Below are experts of layer 2 (counted from 0) of a mixture-of-experts language model. Rows are named gate (a neuron's input weights, with its number), up (a neuron's input weights, with its number) and show model dimensions 0-127. Each number is 128 + 32 x the weight over its row's rms, rounded and kept within 0 to 255. Numbers have three digits each.
Before each expert's rows: a language model's description of what the expert responds to. This comes from a sample of Wikipedia text that the model never trained on.

# expert 7
It responds to: Single capital letters inside all-caps abbreviations, codes and country tags in tables, as in CIP-R-EL, UK-I-P, PS-V, J-P-N.
gate0:105150179181168180110084118124102176182145156115167123158124164130194104131131178096130073167192194093115139076171106093117170134110143132151128151060101168101131164068125108153128185123130140132185122101099129114177155171146166172137100148125147151141131121139105133066164086083137093111145160113146047132109110074132148182129137116117151134159099117138179103132144114108059150120085
up0:089143107125066089123127146137086160094134060116176106069200133151115123139138071186141160085108140134113152195142110100076069160099108111150156161199130116143134119134136104099102189120143107106131157111155156092127099092128169108198135146147093151146094154095117186120117121128136162156098130134093149137095184140112112128175159172130160119048141095174135141141116156196157133125207
gate1:101121138123093149104172117102176148149136127111162165150094162144109125179117118146175184103074131123161143104171165098126108183103131111162118210036131134135138119122142147097112139128182093125171168104150074128099106096128178190094155113181226118050126132134171154163162075146079183151106136131114086136153152106194141151169125101138097147120143161107126120149114122174148132110090
up1:114063183146148133151147069160113134103102164120145105163177104104146082147165161141046143099128067125085151114128108125099144107155090086152170136143162140152147084175120100134075121103144135095129194075143119108126123142119090117132115178141102112126141139120149106126110122112170084090162123087095082116160069083094162119166036143144116110170224071088168121100129092085117110130149
gate2:127109105110191155104178152114107069123163159128096125114086143101142138055095129112150088098158127168119095120134107134054143101139228137192110143151101107175111155166085114137105182078107103122120109201042138108136149072136104127068158120154085113145145119083112126122101105131100110094160120117138160152123157163180161192133110136097114090148120095148162091142079073144129110168102
up2:125127117139140139160067106093145155179090160135139085078173172148074113067139109128128119105091147144124147171137101083192106103143086092125146074126102099081119104139097171149121112105084149153120140145190077230092122154099107169130161145168183171121121099121065139114102140167158125142160166129112185112143156092094082110118132146038154110094156140131165151145125141086184128153116

# expert 48
It responds to: Wiki heading markers ==, ===, ==== closing or opening section titles, and line breaks right after headings, e.g. ==Honours==.
gate0:100125168140103110130076087101116051111100106104133127133192109091114103138133121050111081126153143097092108160093150131131112092183132105128132129087128192074081167110139126187166136149073121090118106136078145143182124144145118147179191141140100096110122109194124140167158153099093154192157139083146104084125093174092154139083175115146118091114068128098127138165121061151120075118159
up0:126128102144153058087165124133122194083171153092129184087122153162067130132116120078106122115108084155064092203146142128145136136165118179176089170131141129084131194111166133113120157142071133137129115181110111157128086173069138143149161197144109141110135190120185142173143070126069165131093119109120171138080182100115078156130148088138140126098146139136106125109144119160157112089099
gate1:135126100121084157124061121131110133150167160132124162095063144144145123126075158167176066118145091138120175141120080139080149143103133158077111089111067088128057133104147154186112136136122047115159092207131138140141107137165133156128157162111125087110191150139117188142110085080102185100100154122184110121130165107132189136133120078124131191122131135135143096054106097097130146100155
up1:128096120103169123146137137125153098136121169109136107108134139059138078082092116136151105150058167108139131131110183101104138144067118111085109130098126095100156134153107127106119135120099081142159101162143126052096145041110133102115136106137110169141069109178099102164122217099167142081101114144111127103184136040097127151160175094101076169104115091133165179133121161106140053085130
gate2:131092130185108101090107121094138093115068102142197117128148112204138141140113082101159108097193137105114167104115094138113165188139185127160140136108105179119077115128150164155106074142150126165121099085109154090141133168141173143147094101165160135095091123108139122159137179148182115115132181077182149157166074134099068159151156126044119193107156089135135130159115099108149175154165
up2:131130197078094155147127178107090123128165160150114136169125152167097157187139142099150158126070044192072189151129053124128135084118080135121150107131163113160203150134111149112137120115133204085160163136146137159123110120097089152141129143160083125144181111155084183109158132093107149141085121120083139084098156075144146169118163134130200145121095130120155116090133168122132092092090

# expert 21
It responds to: Single lowercase or capital letters starting a word after a line break, hyphen, quote or prefix, such as f in from, p in positive, c in corruption.
gate0:080120126110113171104141174147131106108069158116104123173091081129079172099066141157149112119148145105110091169084093104105160100141138138198141124099139140155116087107133118136150110158148142025146071151114112174155170106156150083134121126092124114145095115121125125096186064181110132081119136085116085139120144173099143166123166145118208095129126168149204122099118067145186106155171
up0:104133095127097194135153145116128094134125123078118112078177128116112141114102136094122131155065102176087128109091133162163156076173118121178200103155152177151128147130111165179137130114090134080156119141150147104101097083120123086071168081139158108134129124125126114120147069120148098092069070093104131168076116192128101163123095176110180137096125126090183116097095035134171131081089
gate1:090136075096145159198127093175113169164083150095103139127148160117074171108130140129128089103105141143112103113097162200108096096108144180165098170088116142156161203167103161145097108162076154170132117127127120116144088067140151136131166117105065081118108129138080091152112108161100106149180137128091177157129161077125152128169155121099066163141121136116189091190128135077113118111190
up1:109080112173125101027185179154098123138134097128138175139087070112177100152138099162120178133131094083140089152088139145134119089146133120114121136132033147122114078115140157169144123147105134130113154160095124137127128126146089135093073130215090172183159111076165141153173116158121076109112130153075092179109127151098106159152118132129107143114169104064125102111090059158136092105137
gate2:208127054111131109089076083114150112119110129091091140110150182133102161131133088108049060157152146140146087079133139130136095166130140134195107125170102132153101117156139106100208116106193119073167154102145126074138110116106125097118134173108144150139158100137073139142085124212145171143142079069130141150106138096141077174148146152128114117140201111129148146083084117119153107118139
up2:136116142124101164134162159094172135149161087114087111113116128165149125060129107153110169165178096155148131153091116185139139096158081133153123109132161115155103153152180124094150132128090066149097162137113079189148131147150077107106179089117095170177132103137087154124087190164151173161110128074153142164112174165050114144129119096086179184170050113147119126092180183119133121160137

# expert 26
It responds to: Closing parentheses, quotation marks and square or curly brackets, especially after abbreviations, glosses and years, as in (WTO), (簽注), (2015).
gate0:117110152145099061110131141115097129110131101122111082065161143211077111174176121145201092137094155067140108132118083131176070144100105044133108116106147110125084134126077075140096187121123122167127114154191110171109114115149111113160088161169184127110122139166186098149162142139125076131166163151089092156137114163099192164197123095143150122152148124119124137099122126137113101124180
up0:168094091127134131191086097090136154101166116141153073102124150052093162157152074171202145104149099082174062150158119102151109156121110144169149080111114151139167110088121117088176166139151084118126113158207156108094103111137154158143127134044149131105122163100137130091164133111141101141121159146110102181143164166059114171107116086094136100117120066110138095135123202149125100131119
gate1:157171096155131104159097143119185173119112104153168172065165101083083165141144109144111131173137150114143167149105140146127070174108156190096156158105084125163130129136117150142119147147126161144135150153080097101121146106155150143141177103076131087133146098096098059117152153154149160098094133081129040112148145060126141074134106134144173214143127115125181189154108185180160135108083
up1:128116090156118121084073158170192126144100067151120127073171131121119176154149167146136162123094177186111137137066141138169063114133154125078185177084114125148129135163092118166092139129151167115090154147095105127113090080138170076134154144138101047085148131115164110136155055133103130136066124151106125048150136073122134126148157073202136137093108112113122125133077115165124117138122
gate2:111121138163158148209130134123113094153132123146070094082144156176137156130103142145133073092122119142135164102151152096127103162133097125139143122117136193166130143134072111148120148168146109054040148130097049102127164092099179109150070136106128133113088145112166154148151119085144109105191206153175044132139128138095083174134146096132099102126109117138163103100168143089187160122077
up2:099163096113166118133137102144104084132121122110162170079134089087094105179136156132120185128222148175145116180142087111177125098105152106139118130134124097155110095073098121137065131057105136102146127064153187149133154050111107197148141104174150119129149129111131115095098139139102145093072139115102128081087101090182181073118157124198129135156161129126124108144162147144110070091157

# expert 17
It responds to: Quantifiers and common adjectives after articles or as, such as more, other, two, several, new, long, wide, often before than or as.
gate0:138115105153089069108142143063079126156137139122148133184070149124080176151077085163151096151173126162083157152125169096129171178141121141206156082094139134180067153160089118080126170148107114090132127154109130111144100087142063112088155129168127075148101109128112112072136161128084164170089088153125193127130083096127107119101162162121155099152137107126095189160151077102159122115149
up0:088147114084072119103121102122123124153161145076070137173166142128112130142117158176117134085099205141131118133153100137131129089173128098119178131118170120091162120143150090100170035136144152178142098175160148196096160144153111192173154098101111148124174151161088175126153080108167164136167168146096110130115136182091128153146140126107138095168143129068070183091142157174179138105156
gate1:091183124128125198157097117129088136117184160115139151164163114117120139139108206098144069192126123065148156088140145090064090156106177139169144152101174128070120100137139108106117157134162156112204136126100115106104098144117127114119160140121102205170139165160096111137126142114100113169124083139114161079144134143132118142149156105168185116172211157146187070132173171103167123140124
up1:145123144187148098117109130125099129211087102167130135063152124167112045127092130062169144121126149109118153138130130139157110124170099128150055139119057163100104102114104122109074104109141071086085147154154121161173180148125069142128099163146136106112146167124114142105109064123116136166127081141074129181140099129192114151093099151120180078134105136130118146083115033164141142140153
gate2:124129158083151101132079140195187120056114128134098183176145084160180177127169079061110143097137143181117154136106181082120114113114108109125150225118167085151146088148089121105149104085128054152133116119130148103156163060155102139090119095089156143122160123128057092118123163135188152149136106169075130091119101089135185140131140161119115139104100130146121113124178146104135128129096
up2:086141127133104160078117089152119123149081068142165105112135155117062104097126138162134099081131120140118145153156129161075077158111151146141179143068085134121170154128100143140112147136146146041163143226166137102133133133088188095170144142101092155145124186162113118131117095125058184128110178163094113120138111144176133125161168135204077110128110123061131114116075175164102129111132

# expert 11
It responds to: Second word pieces inside proper names right after an initial capital piece, such as K-ro-ger, Carneg-ie, C-ro-atia; also = signs and capital-letter starts like E, Le, Che.
gate0:110098144149137117126136075111129114093137115135107100171114153158154149110071099131086153090141160118184122135079097121109188138115127164122111087127175071131135162114101111156100166088098049112122090190150147145147162109142157135127156143149130160132160136112114114119155169116150122151112083134146093226201178095156142126104167212158128123109191100131197113081157143103136132226111
up0:161212162136130109146125144102021164156101144115119129127152124114107099131160143088135116105108070115031111147106141121138110107139128141108146149169138113134086071110101143080111098132158154123124149181084178182159095137111138196178123121123118110145130117125128103083158058119075124195135117147122132073145117147069065134116117105090204147140159096123113148089101136136188110150084
gate1:121150116102122176125084111093116138140053157134142104104098156113135166101150114123159165153153114138121159049069157201152138142125166121084101165051085164105128091055142112102078128080096060146121132106109125203186130156141163103121138083147110050092088076150123138142103143122102104128147127145149136126131150105136114104100148126083132167129091087092129167069141103178085116121076
up1:091121087138114127123136176148114137107130091122155090119096120127121114100132054142152139138138107111116127166153194188115116153144112153113121105168163165153149136130160125120139109126093157116098116140105162112099102120200165144075118205083123076135175083141150067080124134077166133087164121095085119087160132089138167134096082119220118119188109094125192125113104082168204101095187
gate2:190111140164145087102098144143147203155109134126133139106159192141132134173175154084120108136153169108117117063097144094099106154100110181091110063137160097112146103151115164134148200138116066135148125205094124130160109152116141184158148132134076034139144139119117134133102078133069152096122111127130122106133141054179129128142169142085052097071137123076151099149117091137112106139134
up2:185094082156141112156156117079146134150151159054087130083080119139180156098113131171114080134163136098166094136152088058157130088108145088140107111110135097111151090106149124184126152148113133072155069144108132063143105150169114066165155145067117097152156098158113143109111156169125156120126120118141181075134110171091161109089171060130095126080105157064137144132061134145108127119173

# expert 29
It responds to: Word-final pieces like um, ium, us, ot inside Latin taxon names and technical words, such as Syzygium, continuum, quantum, Vitruvius; also nouns like process, material.
gate0:124125058184129086169173198075112138127132133069097155184136143149152132093201174138154122119104159121182118181068142137077105137085145111080149090151144103072101146110051161180152176129152150105165094104143144131159135140125210120138109145183136069147136127128176114208126084161147090126089101126093123139104131087124145164089123125148126159127105121155141137144137135143107080146117
up0:094099181224157136126074116083091114193125100112134114108166150136083106098102140190168165167212085126144147104187074111113163127104160174193096085151113155120111129151105145138132117125128148094113155140081168138173127130136140118100163156074105146207146108151109145143185133098118175152172157084074159135112156082147153140137132119120188144153179188132136117129144104126127123152142
gate1:171105088065095081138096102120168092161135080137135178158184141136114142097131118129134164079133182065085194119134111115140136151134194109136135171097164085058129170129137123172136101170110128177090075087158155159102113171143120156160164104110096145141116094134133131168040168107120147133083109119151159127139181095156115147151122188126097094133098133141144133153049092132173153092160
up1:106097129113161135126133109123069119103085066148103140145094116125109075079058157162197082155200142141095106116103101059115186110125095121089108126121091061099135164136184075184094092129104100127186090143115089113080123110150118149089121128061140098117117150141184063126123130112114126201093166148111191152156123130164111166151095179090118152105137109114113125124142150107123163116131
gate2:123082164174099084102113110167097158107109105108154067107163147111153145110155161154151139118141146123150104171137065156146143119128139045151094106065128209099129136182137129194167152120096081092115137083083123179121084113122163155156131123136100166103132115111139159111095096109093070114106164122087144132095161095084167104130103155096056096153125142141031172134177086126123164122141
up2:102172100135064110196113133164143055122091141125115184105186180069185127167163085137108161178183109137153156158157158081097116124083147099072134144107078063155141153102163121120109177177115162166128107154105068157116143159149151132160122108095136090159126126146099146124096166142152137141139098119123112152102177118158153062143148153125117104167121182127144134165146081190108176110164

# expert 44
It responds to: Words after the or a such as first, second, only, last, next, most, and forms of be, as in for the first time.
gate0:124215106095077084093104126178172121155130133038111121064109154072133139149132136132143091105100115134167085116143176074172120116103121185181170106122175106111173118149157175123107161109122165147135171093151132101127131173182169144083154144112071099125066113132102134099102119152066110136139155149131095072116161131124145134121139057136174161076181147131117110182096152135109153127138
up0:153130119121174126101129133182107133131162150133121166135132064130115092134143149160095107116151100101132209128115093143174126126167052115074130116138047119169107198139124103062188094102146119140157106076135059098155141121113163168137125112161183155076140174136123123100120149106172126128162129100140119144089120156128167164140099229113145109123141071062076075089125121092125134142149
gate1:131111104129132141158162137133122137125121115117093113105162147150104139192119108074118130145117063126128135146159156121107114093147099140156119152169187169133109104107056185059065121159167168150110115118175115094078154218134121126149108163067105176144062091121081152146140103127108184143099123219094153123132115137072137085136168144138151090108118053081152127102108173137099151112086
up1:151123095124021115161098118131156135046179131139075145090147097107152113091084095181181167124132177107114146094137078147131147109147173177165146091139129155116081101126135076168156118159173152150124115083145118139143119082084127148153085147107141128094151112203105156128131166163159137100088152150134161141088142132051119136132094145104080145080106126116141097062157076130176109174122
gate2:128129090115161104073131134157171108172153075139166079168118118160150152094149078056123135130096105139107139171124103106027132128146113137116072099112135093095157129098126133171108204146129107118124034175132117131186120110115171064109094124113127135140144144124173147115091115116128094158068163157080095164105111103162157168129123156146172105105170202139086129142083160094159097155129
up2:111086146153117093151175099100076150202105140153116114114150109171120098152145132081122152148173091082108094091131089115082175115172162197180118153115166110103152107110151124096135131091043145145090114066177100123144097149169151129139099125197147131152137155112134118131140171121085189157141110156173141120108126122084148144122180176143124070138099152126116062103159096165104192170182

# expert 19
It responds to: Common nouns for organizations, places and systems after the, a or 's, such as city, government, station, club, plus suffixes like ision in Provision.
gate0:166125148143144097126107197116223137161092128136160126075109115137179169185132121178157146112107107070130164115122121124198119148156131089083084162147138181141146115134167168196049139079118212108083122117141170169086104160124174115162135089124096142147182135113146123139132128148156171067069114131145134147144076093132155131136186162114125124112142107124104156149104104133142071104117
up0:172129130115142138153098129092063103155166129144166155101116137105156095067100065140212098097129186114098118083143155121167177110078172105109117130124104134116130114169107165197107100100095113135116114098108148074084085103167189107173134106148137154082073065133117110127106222132109112094131076075128175125121158095129128095125120121115092157102113103129105189122137074188123108123133
gate1:132158108098117060122130172143192142069115158146146162082188176107112145155162125059174160103091139154115098150103141088097181165165144123172099100084135151179112169131111119088171185123116198103174161121106142113181135145120152131088129116132168135156100112132160142199133107212068119111097107121067084140127144089144093128148093138127133100118174138154147095099191145119162151128140
up1:112199162134151137093114098098150112078147070085094152073084105121088142067159152146108112137118094121105120161115097144137158133157162154126136136094123089086112175177139055139119102128147180143106139192039146112163157092106112178132129152130108090134146177095161109090196140144090123103086123094125143150129097131168115200159115146143140116148197171157131035150119097134125112145157
gate2:117095116160116085062111088097107133128098111143140130150147113150109110138173117096123082128113104155145125186093178152110109175112128109125196110124103179152112079196123074152148047132132100168153141138062181131126126148103221171121101155077139132164166141110104143138154187103130055155145141135051092137105099094146154096049119120111155099157146158137090155121131154162166158136136
up2:168161097191122141068122121150095092168096066113118079130149106128203104133114092154143127067155136108146155107110108167101094138163131158141101034135104086131135108172076078106117165179154111140113146143114133125173146133123154108195135123083134136133118124160109099115118100119143151078115025159083154110197142160105172086150124143127134117161105155124171102084122176198167115119129

# expert 59
It responds to: Noun suffixes and role nouns in political or biographical text, such as -ist in unionist, -ion, -ator, -ment, and President, member, Party.
gate0:155096125144111143176138165069169102115123136183115159168117124109104111152127067124127069134117131152155120092140178096127133102121127132089118115075144151122172136174124134101156152107129120076136120129113108137142199114115146145112138139105169110081109119135055174172147148069145137126182102108144091186075103123111099089078157154085093060221129171166063111095176110152147053127090
up0:136103173148161123185138116184098109118128165107121205146138098102175160100150151164077088182173172137144139137125136139121157128151123128122106107164213146105163108098160106123119163123065157102071091113145165085070151138169131100169117122194108167136090145135169073074076161167190177165126140085161109132107101125142111094156173093126154106140142132125106138149219111115107151129149
gate1:135117126137115133121104080148170134129108131110130108119159119099148129148114136171116082129123153114099109119107161162152144099078160120019101125083163072145191065117096133111127095125132073124140140153154112173130123158104164199119152123169060084136084124111094143139072187080078074137176085059178173156072089084104106100159122168116097119177180121135104158157127109128152112114150
up1:161114119126084134085124112114092110112180135115081121091155089141129143107144157115114143081119072164096067151144098131062152072100122143101149143162154118120102136123158059165144110201099183137116078096108137150151130076155116066134170122094140101134156189083118137203115117144165136100099159123185165040102142137125093182154093108194104131141162153099125140077141107133120069139098
gate2:154114190137203164130116156131038095123127114114098131165167148117187073170126143126075161163092158148126218094127134112092107138162115079083095110140147125144148100143144121129116101166087153129139106198176162122101106139161144086142087148110110156079161131171133155146115155172168176131157144157149107120121114114103161142094158170133165137057162128142167152124124067182126138209134
up2:143139092129137061142129114115109134107136119085143157149141130086085134137052115154129147216184171140159144122070126096086108201141148123141206114083153100194148117142169140107115168102108195136110116109054158121103141097112140057160099137164072101138159124083095114116111129142142152107111151116074151194147137141180156098121091122147157154075092155105109095107129168137146091122174

# expert 28
It responds to: Newline tokens, mostly the second of a blank line after a sentence, heading or table row, before the next paragraph or section heading.
gate0:137080112118094146122122122162177112158102130136166113104088102076127097148113031096091126120142113134124100116137107151116155121084070084117134128165167124142142139090088160187147123131146186124117159066072148189104099141156061158109091130100214114127114058178081134109156152083190153107148156096158141135206118162115118140143141128139129116121071152104087157178112079094159115142137
up0:111024091152079029130128105111126153162131151173161149183132078097100153122140139093084136129127114122161165094122111079052140107100107108121104129064094079173099171101106171140126162156179164078157084116123087124087180134148136159143171106178109137113135091135196151151082155154114089131118147153123104136137131130144136101061116139079072082161118125128132103144128132100101102132144
gate1:099127172106042128163173135097182120124089122166129148186109211139080125100134140050141096118160164150149120154111162126157131070115157093118157153188115144151093154084159121102138139114131196103114126142133120141113207128132148152144190077104071111137159062139097141131135171133157148148069174086136097104111142098095115145162142152091089104108142105169115103116136099097104177148065
up1:098153169146106146137086099162104108129083177183117117144122112149134132158120120143060088093185131164134109083103116153137130136108154151158173117128130110105089148125118124153172084145074080073050113084167115065156102157132171090110164192121103150123109104147154165149134126168071116160119121123106145094115151172125110097079018091135140119117098169160136176111097151108085058081125
gate2:125155115172159111084164120069160079161159183100104097109127167155131137121093117103123115134147096149115081184144108114154132155116090142125105148176134134113123105126125067152130163189205157133135127164044102082157129126140077114151127133132074137115114098220146142174147098126142114099142149153160128118112129110134118148092100131224136132107088198193099157117077039139117131117148
up2:130138115150173114108153088105142107090126140123126147168142110141112109149170083123176107149158116146115150102194130179095176186123128128054085152108115142098106153171137202183105151083117082135134132149090080088144097167148079138095113120195196102117082102151183115135169179129092095109182108087143123155096133088100086134144119099069105087141112155154107154174203119122075119093122

# expert 24
It responds to: Word-initial stems of Latinate words awaiting suffixes like -ation, -ical: def, dep, med, educ, represent, plus endings act, ior (impact, interior).
gate0:182129185130078160118186129140088103113124100113115088098119175142152140151095119173193127124095147155129177101107163088124168095163145124138074134122151138107137138096128155152115091159130110138130103124165104099152093197164140074104130100102112116168107153107096096067105149065112107165138117138148157150107152131174120136101142135049093076108042087116132128180092114074081091167212
up0:100102091085118102166118140139148144107116135174142155138106150132112087098121158159118122071107153147169170164060163180118121139141144061059113194090163110110107149090125089144127124125064095164090163127111127087185159088101121135133156084111097106126062114119123143092177176043075169099130147108136114208132102106110185087116135162079126128122100086081092098098163155135147122106131
gate1:134112175112129077117140120171088080100154107074174128084200095132159086117135086086185084090112108095132198083172102085097181162121114066125129131149145153078112166098130170108075173154144201135123073111131125076149082131121145164129191137117167162145099119110120130120060180160148116097133142146122123119111096055102124107134129134151139104099163147139124157105158072127092131116167
up1:089105095119111126158132101131076114066125116149066158118130123174090149158099132125137185143115123080092131166125186138044161158069158144108145112148143114136132129149093117118110095123185178104126121185089127150231166161155066136159139128114122117085149189105156149138095136170138077164101132125106161168177085113133128106078099173100112112152182155179120132115161175144139174151174
gate2:083096119038101130111105120169079145111113138107196128108192090052125176132148159135124119080111102149112086148127109124127069105106175115120217075150160100135177127084140079100126095166169138112147192136157116140114126141152134147113185137132068157094123124147099108140126123146109110071084136088065140123116116125157129125083169107099165183085143136144165102158133063138110111161084
up2:184133163111137139078182117127123132175098106101094121138107074167109104158115140107157132070116095089096114179184095071125122203132103152173131136163159134156074140109110096153129200169180167148123084123145118148113100035167174128127141117120160082172149096098155123115109076099072096124119131116147074138167113119060117186155141150148131109117140139160176137131106124103123149061080

# expert 13
It responds to: Opening pieces of longer mostly Latinate words, such as ct, ast, ent, met, ext, as in re-ct-angular, v-ast, O-ct-ober, inter-cept-ed.
gate0:146160120113144195158087146087164145134155124100094111116119128117132114117137181134181139096149144054109226074139105096131134153068131135159156176102095103120148117152145097163059087129097100165126093078101141132070158116149154095154098119151106192127173106134199171129151113155115118090154143041095121148140137182117174154119148118118111110137119161129145073148121094201097076144127
up0:102114172111152141083152082153173110163168168136154110104077146164090151107093110091103074093087127175124127108132148165184146131125177127059155174119167150129165110071124140146228155094087103122160148214142132153113137155075093164160101108154174187097158120093156142099160116135117104138094107102124099153098109075067150111118106119149168112158160148102137106128177143180135135086145
gate1:116125203137136145086084132139098169123141114145137114098174128140119138137135093162117115079177137115084093064130139092103119096137160154173137140121118086106184129133143106110149150181159191103156166158152107142117129149143135155067173184121124191072192122129047137119150160092050156136126131163087164152097137111186116188120096133195132094152156180136061167149127098088110122129132
up1:132115136159135079130080109132164186137137127163088219174128135132132149078138116159135124087124194113139163058084176112156181150117148138091162104133101116100156112146122140181194108125123164169111165197169101141135113160129103181142136162128142150132105060113109081094180148120101094147150134096109115132109069064060101135134108126078132111140080071107172154129144172140151142131077
gate2:066164179177147105148082097165126120132115127122102167083108157131121100168175133079124100158150108121127169129132137096126206112111099158124202089060204043100120128075124107163133189125127157128074137152138146115124130107144099114174149152094094090163167182150201141131091179173130162154169116120090129078146123148083125161129103133122078073111144138126109101113122091113154114097134
up2:082162117164110148133086146110149149100176115090099110142111111125084088100078053157108099109106194166130181117086090103120119159158083118190161083137145189162152129182124144126102101090147139148100126167089134108158158148145145082130144168147135098183124109090112171193156162090113141182168147078122108147106070145111178124148110130156094112177109066079097126145130126083067121143173

# expert 14
It responds to: Line breaks ending infobox fields, table rows and list items, plus word-initial prefixes like inter, dif, trans, co-, (re.
gate0:141133146147158156138143129119172088115129092080111190150086131151165119145098191075133144151147111139180114123109174137166111112115152114163194116094072138098107104099111136129171119143115129095084162132152127099121154212100098115128150139100106090101095078107129090115130066083103108183149117162134159063159116069161097143100108097138149105147167136224150135206128162087142125125205
up0:133109114082070118111087141157136120123089199157115172101155141154164210176166133147140103150149163091174104151125130126141179106147105157115085128093117133122155101111190053125142088112097102084118110184081109095097151099129142151188104113133089212114114165095164128185123110164157145140148179104100151121123144135143110074105145120079208069139092151123127165066135114142140116089114
gate1:172103147135121170144149064150170162185119124107128074119113103124111131158114175134135154127139142160135155122128148132180151163103191162132080045101134145161162140155128106161182070103115176125126129117116102072087194135169069145128182163154124208165131122126100162058144101157139172097112124167112034126098121134116120108124130088167126162098104056092159132111131114151104132087115
up1:089115186154121144154124138096139100152136166145138118145130127151101138111198119184160176195131111096160168138100109172158105169138149077160157142052191077128132124100092105104159100101132131138140174197117157170173153127132092093150093199099074214171140119179117135085075127152105137137148120139127111096172100193075140097117133106149113123143125107080131108179132133129114137082082
gate2:155104105171090143100207111203099170090111152132106190157130122193163126114167089143148122138100097128218103104127152144105106125134116123189197078114090139160105122108115136101094144167105098113122117103143093131074158087140187177110177201103146101161148115147156110126127127181099115134091145177174075106160132156138125084126168117097109154142125121117158078155107204111138124097113
up2:116125118085132131139101106147139122132158112071085172122115172198137144128223118139134182171112080078100080111076117202063132184097105154128078159088109196141112077124174102134128122142105134148152114132130165105158116121110173126125127128149078137137132177136100107138127180175147068166066103115147048150187126098110145145177166146115145121148150127179072102134124136095111119129137